python train.py --n_layer=8 --d_model=192 --n_experts=64 --experts_per_token=2 --d_expert=128 --d_shared_expert=0 --activation="swiglu" --moe_layers=[0, 1, 2, 3, 4, 5, 6, 7] --router_score="softmax" --normalize_top_k=false --routed_scale=12.5 --balance_loss=0.0159 --balance_bias=false --router_z_loss=0.0001 --init_std_router=0.00929 --lr_router=0.00102 --vocab_size=8192 --norm="rmsnorm" --norm_eps=1e-06 --tie_embeddings=true --optimizer="ademamix" --lr=0.000544 --beta1=0.9 --grad_clip=2.0 --batch_tokens=65536 --seq_len=256 --train_tokens=310400000 --steps=4737 --dataset="wikipedia_en"
Below are experts of layer 5 (counted from 0) of a mixture-of-experts language model. Rows are named router (the router's row for the expert), gate (a neuron's input weights, with its number), up (a neuron's input weights, with its number) and show model dimensions 0-191. Each number is 128 + 24 x the weight over its row's rms, rounded and kept within 0 to 255.
After each expert's rows: a language model's description of what the expert responds to; "gets" lists some tokens that make up at least twice as much of what it gets as of all text. This comes from a sample of Wikipedia text that the model never trained on. Tokens count by the router's weight.

# expert 27
router [172  89 144 104 154 118 104 136 135 105  98  80 100 136 102 124 154 136  91 105 122 116 107 118 137 109 124 122 145 121 114 121 135 152 154 152 119  97  81  98 154  83 157 112 155 129 137 114 118 109 114 146 145 128 125 125 122 141 157 130 135 137 156 126  91 164 135 152 128 111 108 119 101 147 101 107 141 149 153 127 144 162 155 133 170 123 124 133 125 139 123 142 128 167 119 157 107 123 104 137  95 117 144 122 143 108 162 101 110  98 135 158 109 103  92 127 100 145 175 103 138 161 166  55 193 132 171  83 119 121 143 106 156 128 131 115 117 138 104  93  75 111 142  90 137 137 135 130 156 103 130 152 153 135 124 163 141 112 113 126 156 129  97 162 182 121 138  84 135 158  86 145  96 117 181 131 103 152 107 147 133 110 176 119 127 111  92 102  88 123 106 126]
gate0 [132 116 113 135 163 165 113 156  82 121 160 155 104 179 114 133 160 116 138 111 132 148 123 117 133  70 103 114 144  65 118 101 149 142 124 162 128 130 122 133 108 135 169 122 135 174 102 126 123 112 122 119 143 125 101 174  95 105 157 108 133 161 150 123 162  99 120 133 135 148 127 100 114  87 107 125 107 143 128 141 157 136 134 116 156 131  61 118 120 107  83 129 127 127  75 149 127 162 107 131 127  92  97 129  97 138  69 164  83 154  96 126 141 150 131 136 138 157 153 123 125 145 156 128 129 153 132 144 159 164 136 113 151 115 127  88 129 140  82 113 122 159  92 126 114 116  65 110 122 135 182 120 152 127 135 130 139 107 129 136 125 146 143 115 131 134 118 114 113 130 146 139 119 142 105 160 116  82 113 184 160 113 127 167 106 106 129 109 112 129  74 164]
up0 [123 118 131 126 151 124  80 117 110 137 119 128  89 117 138 104 129 175 149  88 157  96 148 148 142 135 177 176 124 187 102 117 129 126 146  97 132 145 137 118 145 112  99 142 136 105 159 166 137  86 111  98 105 183 111  73 181 106 155 130 132 178 104 133 142 106 154  93 124 130 156 139 148 188 113 122  72 135 105 101 118 163 142 134 151 148 168 146 145 133 145 127 155 118 143 121 140 132 162 120 144  98 108  75 143 119 124 137 133 127  96 166 121 112 149 140 165 128 125 138 132 144 148 132 130 124 103  91 131 111 146 123 158 132 142  82 137 119 157 150 171 116 165 147 123 143 142 131 107 103 123 126 150 114 112 190  77 168 179 164  99 121 130  89 128 129 136 116 136 173 163 133 120 113 137 127 136 126 126 122 131 140 131 141 151 149 101 137 118 115 156 125]
First letter or consonant cluster beginning a capitalized name or word, like L, J, Br, Dr, Cr in names such as Brent, Craddock.
gets: " L", " l", " R", " J", " r", " Ch"

# expert 38
router [112 115  89 146 147 139  82 123 117 105 103  90 129 155 125 143 151 103  74 119 162 115 147 133 119 122  95 135 136 123 127 135 147 143 118 167 132 120 146  89 138  96 147 124 176 110 117 125 133  75 124 173 142 120 152 144 101 137 142 170 155  96 125 150 149 131 112 135 131 158  66 117 141 153 141 128 109 106 151 103 129 131 137  71 110 123 145 169 148 125  80 127 140 172 113 164 110  91 137 146  91 101 105 144 137 128 148 111 130  68 111  97  70 101 126 154  88  84 183 138 136 131 161  52 146 137 125 118 106 132 126 128 138 137  99 116 100 135 128 106 105 109 146 110 167 111 152  76 153 134 120 135 100 173 125 104 156 144 127 120 135 129 108 148 145 114  87 104 128 116 110 125 122 114 166 127 113 148 118 136 116 154 103 141 112 131 157 100 126 110 130 137]
gate0 [106  93 102 145 133 136 140 137 137 118  82 156 119 156 191  90  70 119 112 164 126 153 152 158 114 126 143 113 148 158  96 109 115 126 139 123 136 135 122  98 126 132 147  96 131 129 142 168 150  98 116 125  74 117 159  96 128 207 149 135 120 116 120 120 113 139 116 143 139  97  95 123  91 130 105 140 110 119 139 112 101 141 130 144 133 142 135 173 131 116  88 132 175 174  81 137  96 137 180  98  98 120 121  98 167 142 126 104 140 126 115 126 127 128 125 109 123 118  97 108 132 123  98 108 150 147 109 160 104 111 127 182 199 159  83 153  99 112 144 115 121 120 155  83 137 127 125  87 114 105 134 122 159 145 108 110 138 128 192  97 139 137 121 116 134 110 130 135 107 120  76 158 129 122 130 105 105 106 116 131 147  97 139 124 100 130 158 136 127 121 125 100]
up0 [117  96 146 173 150  73 131  98 134 108  98 138 168 132 129 141 109 160 121 157 110 127 133 154 146 162 153  99 150 153  64 124 105 121 139 126 122 113 129 126 182 108 170 137 177 126  87 144 140  85 133 119 140 113  94  84  86 197 143 112 126 134 118 132 125 129 109 113 168 142  94 105  85 159 111 145  94 120 150 120 141 163 145 148 164 179 140 127 138 124 121 149 137 135 105 148 140 145 129 127 139 120 127  89 122 114 139  87 141 130 136 118  84 169 108  98 148 122  92 114 146 124 126 119 150 156 115 122 162 124 118 135 157 125  81 116 155 132 183 133 101 111 117 114 163 150 133 129 103 151 137  98  92 139 124 107  61 146  85 125 158 163 122 169 120 112 133 171 142 118 153 104 139 118 169 119 132 117 129 129 118  99 133 118 109 105 139 123 125 114 108 126]
Sentence-opening transition words and year pieces in biographical or plot narration, such as However, Meanwhile, Eventually, Earlier, 1966.
gets: "19", " However", "20", ".", " In", "18"

# expert 26
router [129 151 113 107 168 138 129 107 121 114 133  79 111 173  89 169 140  98  99  91 137 124 140 101 120 103 128 143 160  90 120 145 159 137 152 111 167  99 103 119 134  93 169  90 178 139 130  99 121 111 110 137 164  85 141 122 125 155 142 149 134 112  88 142 151 101 118 163 144 139 106 113 155 154 150 130  86  93 182 130 130 111  95  93 106 133 144 141 148  89 139 173 144 113  95 129 114 102 113 116  98 140 109 128 103 101 172 155 128  80 147 128 126  94 103 122 107 136 154 105 143 147 136  39 166 136 161 135 103 119 101 126 115 158 117 115 148 131 110 110 122 121 168 119 157 136 172 120 153 105 125 123 121 158 134 127 129 128 124 124 120  94 151 182 155 113  82  93 119 158 128 141 125 120 159 103 139 142 132 133 152 132 128  96 114 114 134 145 139 129 127 101]
gate0 [122 133 129 120 150 134 116 138 127 176 175 164 134 154 114 135 108 118 123 118 100 173 148 114 114 151 145 111  78 152 102 170  89  84 111 177 164 136 177 119 133 107  94  98 120 119 156 137 151 113 116  82 136 151 158 124 150 132 131 119 134 116 122 110 127 146 106 130 139 121  91 116  99 103 139 136 132  74 131  96 107 143 187 125 167 142 119 170 130 152 125 148 122 149 138 153 137 112 129 130 120 160 161 110 140 112 107 111 140 139 101 118 161  88 113 103 168 141 135 171 120  87 132  90 144 196 140 124 118 152 109 129 133 123 131 153 136 119 130 114  78 152 168 167 101 147 162 135 163 136 187 149  91 158 142 153 107  86 134 140 110 129 155 163 140 110 134 143 113 140 126 124 135 121 107 166 141  95 162 112 140 136  89 106 113 152 102 130 105 153 132 107]
up0 [113 115  85 110 179 141 150 150 129 160 114 174  99 102 110 128 105  98 126 139 102 123 164 138  83 143 117 120 134 141 147 168 139 131 144 141 173 109 137 162 125 113 136 121 138 125 127 138 109 126  95 143 107 126 125 104 114 114 123 122 159 162 159 151 142 160 114 121 127 113 145 128 153 113 159 106 110  88 120 177 156  75 119 125 124 122 152 133 118 156 147 106 207 124 168  98 116 103 112 140 139 143 160 153 125  92 138 133 126 115 125 149 146  90 138  89 112 140 103 116 173 139  80 121 124 120 108 122 119 147 122 113 113 108 145 135 105  70 144 174 129 115 115  96 189 132 144 133 132 109 132 132 111 104  91 151 145  82 176 146 135 129 142  89 155 160 130 127 120 140 141 144 139 165 120 113 129 122 123 140 135 148  94 106 101 176 200 158 136 135 169 142]
Numbers, units and symbols inside parentheses and infoboxes, such as 13 st, IUCN 3.1, UTC, °, km, LaTeX subscripts.
gets: " ", " (", "–", ".", "1", "^{"

# expert 48
router [ 86 146 120 124 138 115  88 105 117 155 112 105 114 166 127 125 161 116 129 108 173 123 137  94 133 104 126 129 119 107 121 133 158 122 129 140 121 121 165 142  98  99 144 142 136 136 106 121 123  91 107 178 112 130 138 165 102 156 144 144 108 102 101 140 156 158 146 111 120 152 105 142 123 135 137 120 102  81 154 115 164 142 138 117 119 135 141 147 131 149 154 127 146 119 120 136  95 115 150 147  92 131 112 124 131 127 117 153 142  72  99 110 142 114 133 137 122  94 138 127 139 180 117  55 172 129 118 103 106 126 111 171 158 141 123 142 105 125  98 123  91 117 167  91 154 147 143 126 184  91 147 173 103 137 122 167 142 151 151 129 159 116 115 141 170 128 102  78 143 143  70 152 164  93 157 151 106 149 112 106 139 157 137 130 104 117 108 133  50 101  92 121]
gate0 [145  91 150 148 176 147 122  67 140 160 142 144 154 142  91 135 148  85 146 103  74 132 116  84 160 128 129  91 123 100 107 122 128 148 135 140 130 132 115 123 118  92 144 170 126 175 126 107 124 170 155 163 132  96 115 130 157 132 119 144 118 130 135 133 127 148 119 126  95 101 113 113 162 187 119 144 117 124 133 120 129 149 119 115 130  79  97 126 119 135 105 174 147 111 132 118 124 119 129 110 130 156 120 120 134 134 141 130 155 101 121 158 143 116 147 117  53 194 122 106 149 147 156 121 139 113 118  90 143 169 200 117 149  80 111  92 114 110 144  82  96 106  98 138  85 125 132 126  94  89 143  98 108  90 117 120 107 142 106 145 109 121 140 114 156 118 128 137 116 134 124 131 134 148 117 138  98 143 125 113 104  99 169 161 153 100  90 115 109 101 121 110]
up0 [119 158  96 106  95 132  73 153  88  71 131  98 142 133 141 113 107 133 118  94 145 147 153 164 112 198 162 144 109 140 115 138 146 158 144 100 154  91 113  96 140 160 126 106 120  71 117 125 160 109 135 123 138 134 137 105 120  84 129 109 145 152 150 102 125 108 109 127 162 168 158 124 100 112 139 101 141 128 117 147 101 133 131 146 177 137 148 161 169 124 111  91 110 136 131 137 142 123 108 128 131  88  63 115 109 114 151 104 102 113 179  98 112 118  87 149 129 111 124  91  95 103 129 125 135  89 124 141 121  98 105 124 109 183 140 113 132 149 124 166 138 151 135 131 161 121 144 135 125 141 139 125 135 150 121 179 135 114 124 134  99 126 143 150 103 154 142 142 128 142 156  88 119 125 146 151 114 161 145 133 112 146  75 100  97  96  98 138 133 139 167  91]
Nationality or language adjectives after a year in film openings (a 1960 British crime film), plus final digits of years.
gets: " a", " the", " American", "09", "07", "04"

# expert 0
router [107 148 125 117 145 148 117 118 114 117 120  78 109 158 128 163 123 104 112  91 122 102 133 112 146 116 140  93 149  97 141 136 169 117 159 126 117 111 145 130 125  88 170  80 163 135 126 104 126 123 125 173 119  97 127 111 128 163 158 112 142 116 136 171 145 118 123 146 155 135  81  92 134 108 148  85  88  96 138  94 150 102 119 120  89 136 156 149 114 119 124 122 165 115 144 141  87 127 115 124  94 150 102 121 128 122 178 175 151  64 121 140 126 119 115 110 118 164 154 115 144 168 133  56 160 101 141 108  84 110 104 126 165 170 112 131 139 138 119 118  97 118 158 115 155 157 171 114 153 124 162 151 126 157 133  95 139 146 124 158 138 110 107 166 140 114  91  99 128 132  84 100 108 107 164 152  92 153 131 122 139 159 114 127 101 143 117 129 120 139 101 137]
gate0 [166 127  88 131 166 134 109 104 157 139  99 115 109 118 160 126 157 167 165 122 130 156 143 134 149  54 149 128 125 165 125 145 164 100  79 139 140 162 140 141 113  75 124 164 120 136 159 127 147 101  74 178 105 146 139 138 153 162 156 128 145 120  74 148 124 118 116 106 101 145  99 139 162 107 107 156 116 106 149 152 103 123 176  77 143 122 174 121 105 127 129 103 138 128 163 163 160 143 152 117 161 139 102 109 130 136  99 126 121 109 116 120 101  56 112 126 162 140 141 125 135 152 118 112 131 147  83  85 131 146 137 169 113 117 141 117 142 140  95  98  95 138 132  97 175 109 132 156 122 100 143 151 128 112 145 126 137 129 136 141 143 104 104 104 120 110 130 136 108 124 141 119 111 119 120 115  92 130 148 120 113 156  92 109 129  99 105 109  76 139 115 141]
up0 [102 123  97 140 117 127 128 122 151 152  92 143 119  76  93 132 123 102 136 160 101 129 101 122 177 121 159 131 172 149 107 165 113 160 128 125 131 176  85 154 120 102 111 127 103 143 110 160 138 122 144  99 146 134 107 114 129 109  86 116 165 116  93 133 141 136 155 120 117 136 128 110 148 138 143 162 157 102  95 113  98 146 136 171 124 122  65  72  72 139 119 133 171 137 147 122 144 145 109 159 104 152 143 126 145 101 100 158 109 117 117 134 117 133 144 101  87 128 116 128  76 110 145 123 165 161 114 109 147 126 135 119 103 149 132  79 112 130 134 189  95 120 159 142 123 109  62 126 127 156 109 134 143 101 125 128 164 123 162 155  92 143 156 167 156 139 161 119 127 119 136 143 115 149 167 123 133 132  59 137  98 121 150 120 134 113 116 133 144 131 130 107]
Two-digit pieces in the middle of numbers such as years, IDs, populations and scores, like 19|55, 3904|41|0, 46–44.
gets: "0", "1", "20", "2", "3", "19"

# expert 7
router [120 135 108 102 175 113  96 100 120 136 113  93  87 168 119 126 123 119  95 103 172 128 110 103 116 107 164 127 139 127 129  96 119 142 162 150 148  91 141 154 121  75 149 125 159 124  85 131 136 105 108 163 131 128 154 156 112 147 160 121 138 130 114 146 107 126 128 126 137 171 107 116 113 153 127 139 117  71 111 113 108 123 158  84 125 113 147 156 130 159 103 150 156 150 122 132 132 111 155 139 108 149 108 117 124 115 169 128 125  63 127 120 101  88 122 116 138 124 143 126 158 139 124  65 195 130 157  89 132 122 124 156 122 113 116 103 125 133  89 107  69  89 150  85 132 139 167 127 138 157 153 160 120 132 126 103 158 114 130 147 158 133  97 178 158 116  94  76 113 128  98 138 138 105 150 109  98 141 127 137 113 139 138 112 105 115 119  98  87 104 126  95]
gate0 [144 125 144 120 158 102 135 108  91 104  83 105 104 121 118 165 132 148 158  91 105 134 131 154  92 144 115 130 178 114 134 200 137 134 157 176 140 125 117 148 112 185 154 106 142 158  78 113 142 167 132 157 100 117 146 113 120 106 141 134 140 117 123 158 127  97 100 110 145 162 126 158 114  95  98 114 126  91 116 119 122 136 112 136 152 153 119 136 163 112 116 168 157 119  80 150 144 135 126 123 145 141  91 152 131 150 159 110 138 122 138 117 121 115  94 113 144 113 148 134  85 149 116 124 139 135 192 157  78 168 112 126 136 148 123 129 160 101 176 117 132 169 129  55 101  97 147 132 117 176 125 129 141  69 123 133 121 129 103 144 100 160 133 145 165 124 129 126 106  91 113 164 127 129 103 159 107 143 130 126 134 145 115 133 161 145 118 136 136 149 123 114]
up0 [115 161 112 126 149 148 132 121 140 139 146 153 150 121 134 102 121 126 105 154 147 111 116  91 133  84 152 137 115 142 112 120 149 134  98 154  83 136 140 101 158 140  97 156 141 137 136 128 151 119 118  90 126 145 120 101  89 137 120 125  99 128 122 127 110 134 146 133  86 129 131 109 169 127 108 110 151 146 132 128 141 123 107 125 137 146 162 131  70 140 135  82  98  94 176 132 120 113 107  97 153 128 162 118 156 109 116 155 147 142  96 143 116 154 159 153 101 121 128 142 155 108 143 123 141 143 143 107 141 120 160 114 143  76 109 123 153 195 104 143 107 115 112 178 132 150  93 122 150  71 180  51 142 121 100 113 128 158 187 119 118 113 144 121 108 152 138 156 145 188 126 129 149 114 141 133 162 145 104 109  76 117 139  92  81 139 113 150  99  97 105 146]
Colons, pipes, dashes and parenthesis-punctuation after years, headings or labels, as in "2013:", "2012):", "Released:", table cell separators.
gets: ":", " |", ".", "-", " –", "|"

# expert 60
router [129 139  90 111 148 124  96 120 132 136 143  70 117 167 133 115 136 117 116 104 148 148 158 114 121 113 157 120 117  96 127 128 152 123 147 135 126  90 120 136 122  85 146 128 199 104  87 127 142 126 104 148  98 133 142 145 111 117 171 170 150 136 101 129 123 113 131 170 147 165 112 135 125 133 136 114 106  96 156 143 141 108  90  80 109 124 138 106 109 126 118 114 145 148  99 113 109 100 123 128 109 133 129 117 136  97 155 122 125  61 101  71  82  95 112 134 150 145 154 131 113 148 116  63 180 132 139  79  88 127 121 125 117 154  92 104 102 122  91 125  92  44 137 102 149 143 125 120 156 128 148 138 116 153 139 116 131 124 120 138 137 110  97 153 166 154  98  91 117 150 116 150 125 143 180 152 135 141 135 124 157 118 110 145 109 136 130 125 119 127 129  74]
gate0 [115 137 146 131 115 141 140 133 151 119 155 108 154 141 162 139 126  89 111 114 151 143 149 138  80 121 104 165 157 106 114 108 128 197  97  89 108 130 114 146 107 143 170 121 153 125  84 149  90 141 127 210 114 136 109 169 153 137 133 119 130 146  78 126 148 123 129 106 143 159  96 145 146 177 145 122  99 143 171  98 145 123  80 158 144 123 161 141 116 106 122 112 116 138  98 104 142 169 107 166 130 109 132 142 139 101 137  92 153 117 125 114 169 123 126 136 146 133 124  91 115 166 116 114 134 125 132 161 109 152 106 132 133  94 149 126 120 129 100 119 142 172 168 130 166  94 153 170 113 124 103 128  98 163 125 113 158 135 152 124 128 156 144  94  83 155 113 101 149 141 136 108 115 167 148 151  89 150 140 136 138 102 127 113 122 108 138  75 140 147 150  87]
up0 [113  97 158 150 156 115 106  88 129 109 117 108 161 103  63  63 113 121  97 137 121  99 109 117 153 160 148  91 131 137 113 141 119 111 133 147 162 115 133 108 155 150 125 174 156 143 134 114 166 107 135  87 147 148 141  83  83 121 100 153 109 120 161 121  70 143  87 143 132 133 110 110 134 111 126 135 137 139  94  86 131 111 138 128 140 182 120 135 101  87 146 163 118 118 143 162  95 152 134  77  97 101  95 101 101 128 117 132 112 103 152 145  91 127 111 129  95 109 131 145 121 131 114 129 125 148 135 108 146  98 158 130 124 158 131 111 108 132 128 116 129 103  91 129 138 137 120 118 153 105 142 114 139 111 142 105  80 132 103 104 128 116 124 126 166 109 143 130 124 144 114 142 170 140 114 140 135 110 174 150 103 115 147 150 133 191  99 142 124 109  42 119]
Slashes, periods, colons and www starting pronunciations, initials, times or web addresses, such as (/sl/, A. M. Rajah, 1:53.39.
gets: ".", ":", "-", " \"", " |", " /"

# expert 11
router [ 89 116 149 153 144  93  97 115 144 120 103 108 109 147  83 124 154 105  87 116 135 156 142 102 111  90 123 127 122 118 140 121 129 132 136 131 156 121 151 103 138 102 176  88 138 148 120 127 122 138  90 153  99 124 178 147 132 141 153 161 127  90 102 118 153 161 134 144 121 175  80 141 127 144 115 117 114 102 152 138 129 144 113  81 108 146 158 132 139 123 127 121 150 147 135 148 113 107 109 132 105  78 147 131 123 124 134 110 150  65 110 126  87  89 147 127 136 103 180  81 117 156 148  77 172 144 127 117  98  96 119 153 124 147 109 124 118 110 115  85  84  92 144 104 148 118 163  99 150 101 146 158 131 160 122 147 172 137  98 146 144 137  99 115 109 123 104  53 104 116  91 150 134 108 145 141 140 148 115 146  99 146 134 112  97 140 128 115  87 115 108 111]
gate0 [132 125  85 167 163 110 161 167 121 198 151 116 118 110 142 116  83  78 115 109  91 125 119 103 137 105 101 112  94 135 150 133 155  81 113 116 139 139 137 121  88 100 186 128 103 119 152 141 165 157 144 100 152 115 152 144  88 111 112 120 106 149 137 125 167 144 144 122 119 153 147 127 122 124 102 119 137 115 115 112 128 102 132  79 165 123 131 121 133 155 107 134 140 179 125 137 185 128 144 134 161 108 112 133 162 136 151 101 126 141 114 129  49 131 145 125 125 102 145 130 143 121 143 126 145 119 125 103  93 137 134 179 171 153  99 156 115 113 110 131 117 127 172 149 129 174 129 122 153 146 160 124 108 139 126 145 186  71 149 144 155 137 143 155 160 145 123 167 155 160  80 102 133 123 123 140 142 101  98 143 144 115 137 132 113 109 112 128 123 134 137 131]
up0 [107 114 108 121 136  99 147 131 134 128 148 124 142 138 167 155 132 149 143 118 122 151 129 135 146 103 122 106 114 132  97 173 108 101  99 137 164 122 123 136  88 151 123 162 113 112 150  94 178 150 162 107  99 180 144 107 131  84  97 114 117 149 123 109 138 127 135 141 141 171 108 148 143 109  88 134 135 101  92 122 131 109 138  99 185 147  81 128 115 147 137 134 149 126 117 132  82 142 106 102 123 133 112 116 150 112 127 114 133  86  87 121 119 178 134 143 130 129 119  81 101 113 139 151 126  89 127 103  78 187 110 134 158 137 107 113 153 132 169 114 159 141  98 155  83  95 123 155 117 121 128  98 114 146 181 133 169 134  94 170 144 163 134 144 114 121 139 136 158 167 123 132 109 143 106 121 150 131 117 201  92 153 149 127 130 114  90 142  99 160 137 125]
Articles and adjectives or adjective endings before a noun, such as a, new, important, first, decisive, conceptual.
gets: " a", " this", " new", " first", " an", "al"

# expert 41
router [104 114 142 146 152  97 102 114 127 121 122  54 116 132 148 122 137 101 113 112 163 106 128 106  81 120 124 139 140 105 129 135 161 147 136 125 142 111 140 139 125  69 161 110 168 130 134  99 147 118 112 141 110 146 149 174 108 132 138 141 145 118 129 106 161 162 127 131  98 183 115 163 129 158 114 125  88 105 137 109 157 113 111 137 159 103 132 145 123 129 117 132 138 134  89 141  84 106 158 150  87 114  98 138 117 121 151 146 158  58 105  94 157  97 133 126 120 105 162  65 135 143 110  69 150 113 103 143 101 137 103 157 167 127 117 112  93 138 111 112  88 134 145 107 150 127 161  93 118 117 116 135 124 165 136 107 122 149 135 123 153 130  98 140 173 118  98  78 133 150  94 127 141 116 137 151 111 172 148 102 110 147 150 132 111 139 130  85  84 114 100 104]
gate0 [121 145 150 132  81 114 105 126  95 136 135 115  93 121 104  99 110  87 129 143 157 156 101 118 118 139 108 135 167 170 114 135 110 116  90 129 151  83 114 137  81 167 137 119 102 137 165 120 165 160 150  99 123 120 132 124 157 115  96 117  95 154 135 112 166 126 166  86 118 134 118 147 114  96 116  77  85 139 129 159 155 121 153 147 112 117  83  90 166 118 131  94 109 111 136 165 108  93 168 149 132 119  99 112 118 113 127 142 156 116 114 175 128 128 137 134 137 126 103 141 134 134 122 142 118 153 140 133  57 131 110 187  92 143 125 160 112  90 114 104 178 169 128 113 138 120 110  97 111 101 141 169 132 104 153 148 150 123  97 124 139 165 118 120  97 105 111 120 125 142  94  79 124 159 114 126 162 141 137  97 104 123 119  98 154 149 139 166 130 126 118 149]
up0 [125 107 149 139 117 128 166 186 133 148 127 125 134 124 103 116  97 160 113 140 140 125 102  88 104 123 135 126 117 174  77 156 144 129 105 150  92 143 136  94 153  54 101 141 133 104 136 151 167 123 144  76 132 154 114  99 155 132 134 154 140 142 135 105 151 114  99  83 166 117 165 114 129  95 152 113  55 128 131 156 119 119 135 134 108 172 154 138 138 129 143 110 119 126 138 109 135 110 106  83 117 149 160 107 113 152 146 145  99 143 115 176 110 159 115 149 166  91 149  95 150 133 120 118 125 141 156 131 102 101 126 128 150 167 134 156  71 112 122 139 133 131 153 134 123 144 135 113 138 120 153 111  92  84 104 162 110 151 200 143 151 180 146 133 152 132 152 121 168 149 109 115 147 115 103 117 138 120 135 144 126 138 179 132 121 123 129 144 107 129 111 142]
Nationality demonyms and their endings, mostly in person headings or lists before an occupation, such as Argentine footballer, Korean actress.
gets: "ian", " American", " British", " Indian", " French", "an"

# expert 23
router [120  89 141 136 141 111 111 116 116 166 136 101 101 145 104 116 121 106 113  80 117 116 122  94 146  94 164 122 146 112 109 131 135 121 142  98 171 120 118  91 150  86 178 130 183 124 143 103 110 118  97 163 116 115 118 107 108 159 177 168 124  99 102 139 141 137 127 160 148 154 129 119 148 135 137  76  96 114 169 128 131 165 117  86 164 120 119 140  86 126 125 159 160 155 117 143 115 142 136 149 102 150  96 141 138 111 145 131 109 118 101  98 127 122  97 131 123 144 173 102 142 181 129  62 165 152 153 136  92  97 155 149 144 145 118 127 117 120  82 117 121 101 121 122 115  99 149 107 138  93 142 141 128 101  94 152 165 116 136 147 166  83 118 153 166 145 139  63 144 167 136 107 112 120 140 106 110 140 155 110 122 155 147 129 120 133 107 125 122 113  99 122]
gate0 [132 140 142 165  98 169 100  63 133 139 117 166  92 153 129 136 114 120 135 126  98 109 147 139 139 128 131 127 114  94 104 123 113 147  98 102 107 143 133 139 145  89 187 104 116 100  79  77 126  80 121 157 149 138 143 135 123  58 122 120 160 111 125 105 145 180 160 162 131 127 111 104 120 145 159 159 113 119 197 157  92 160  84  95 121 128 108  95 105 113 109 122 138  90 116 159  65 152 113 145 126 133 137 120 117  94 125 159 137 110 137 121 109 127 128 117 119  85 140 113 120 150 119 109 140 123 117 100 147 141 100 102 118 143 132 114  93 104 119 139 146 121 149 145 140 165 142 111 169 122  98 101 123 112 114 107 115  71 142 149 110  90 138 117 102  89 149 147 143 116 122 113 131 122 122 121 125 116 126 180 117 119 120 149  92 136 125 100 131  89 152 151]
up0 [135 156 122 152 127  95 117 113 121 146 101  84 143 108 109  97 160 123 101 139 103 152  97 148 139 173 149 141 159 138 150 152 147 114  93 167 156 139 138  86 121 177 115 105 164 130 151 164 151 176 104 100 105 126 101 127 110 162 131 168 101 128 111 159 113 109  65 104 140 147 115  76 109 131 120 110 103 152 132  77 148 124 149 123 141 118  92  89 129 143 120 117 165 105 107 115 145 126 129  96 118 107 101 141 163 152 133 126 160 129 109 142 121 114 141 156 143 124 118 158 128  83 159 133 150 140 142 106 158 132 154 192 138 145  97 127 138 154 161 162 114 112  94 123 106 115 150 137 134 125 108 160 107 166 131  81 141 104  96 127 130 181 104 142 132 130 127 142 136 131 125 150 104 113  98 104 157 128 132 129 116 142 120 109  80  96  87 140 149 121  92  82]
Single capital or short letter pieces starting a word after a line break, heading or quote, such as Publication, Conservation, MTN.
gets: "P", " P", " p", " m", "M", "C"

# expert 9
router [115 105 130 104 149 110 119 112  95 128 136 111 115 166 108 148 125  81  90 105 156 125 145 130 126 111 113 104 109 112 130 140 164 127 135 136 133 128 171 117 140 105 160  99 158 131 113  83 134 104 150 170 118 140 154 158  91 132 135 157 117  89 104 153 128 126 121 133 154 152  99 120 146 142 136 111 109 118 119 105 112 141  94  75 119 121 153 157 123 138 114 143 145 121 110 129 102  71 157 127 124 145 110 148 105 102 183 127 108  61 135 132  75  89 119 152 124 144 171 114 141 145 116  65 181 113 131 103 117 134  99 136 138 143 118 129 121 123 106 133 104 110 139  72 153 156 146 106 131 100 139 139  80 126  93 133 145 104 129 113 163 109  96 162 165 128  75 102 131 111  98 119 122 115 175 128  95 180  96 132 112 158 137 119  86 126 103 118 123 129 153 100]
gate1 [111 116 162 169 115 107  82 127 149 122  99 124 124 117  92 124 134 128 144 120 122 151 143 133  93  96 164 113 150 126  98 146 115 185 124 119 129  92 164 113 110  98 139 153 140  89 157 166 117 118  70 149 104  98 145 160 119 158 126 167 202 114 126 141 142 136 147 160 119 127  87 115 110 143 172 145 142 123 163 140 136 128 125 143 121 137 111 139  99 123 146 139 138 140 177 103 119 149 129 151 117 114  99 155 110 110 146 183 175 147 133 108 177 120 136  94 139 168 160 140  94 141 154 102 139 119  95 135 117 100  90 158 155 168 117 103 104 176 110 149 117 118 113  98 165 132 182 120 133 117 115 139 145 112  97 134 132 132 118 135 127  78 149 136 147 103  93  92 130 125 132 118 165  80 144 169 112 107 163 128 123 116 131 128 109 129 137 143 120 124 105 121]
up1 [130 170 138  95 136 143 127 171 125 109  85 141 145 153 158 139 139  86 117 144 182 159 122 113  98 152 138 159 185  91 116 131 199 155 115 159 124 170 137 102 137 174 121 166 104 137 152 129 119 153 119 127 128  90 127 100 112 166 138 124 101 146 101 124 151 106 115 147 108 101 136 112 130  94 112 134 115 164 126  98 133 151 109 134 100 152 121 108 111 109 120 142 124 158 126 129  85 171 118  88 109 121 148 112 142 128 154 103 126 147 145 118 108 199 138 127 111 156 122 115 136 161 141 141 131 152 157 179 118 103 137 129 133 127 150 118  92 117 171 113 136 186 136 101 102 114 114 128 123 152 132 131  79 147 143 111 109 178 116 158 126 134 136 141 101 148 112 153 147  94 146  95 119 157 126 134 134 118 139 120 108 124 141 170 125 126 179 188 146 131 112 109]
Digits, pipes and space runs in tables and lists, especially match scores, standings and stat columns, like SCO 2 - 1 WAL.
gets: " ", ")", "20", "1", "2", " |\n"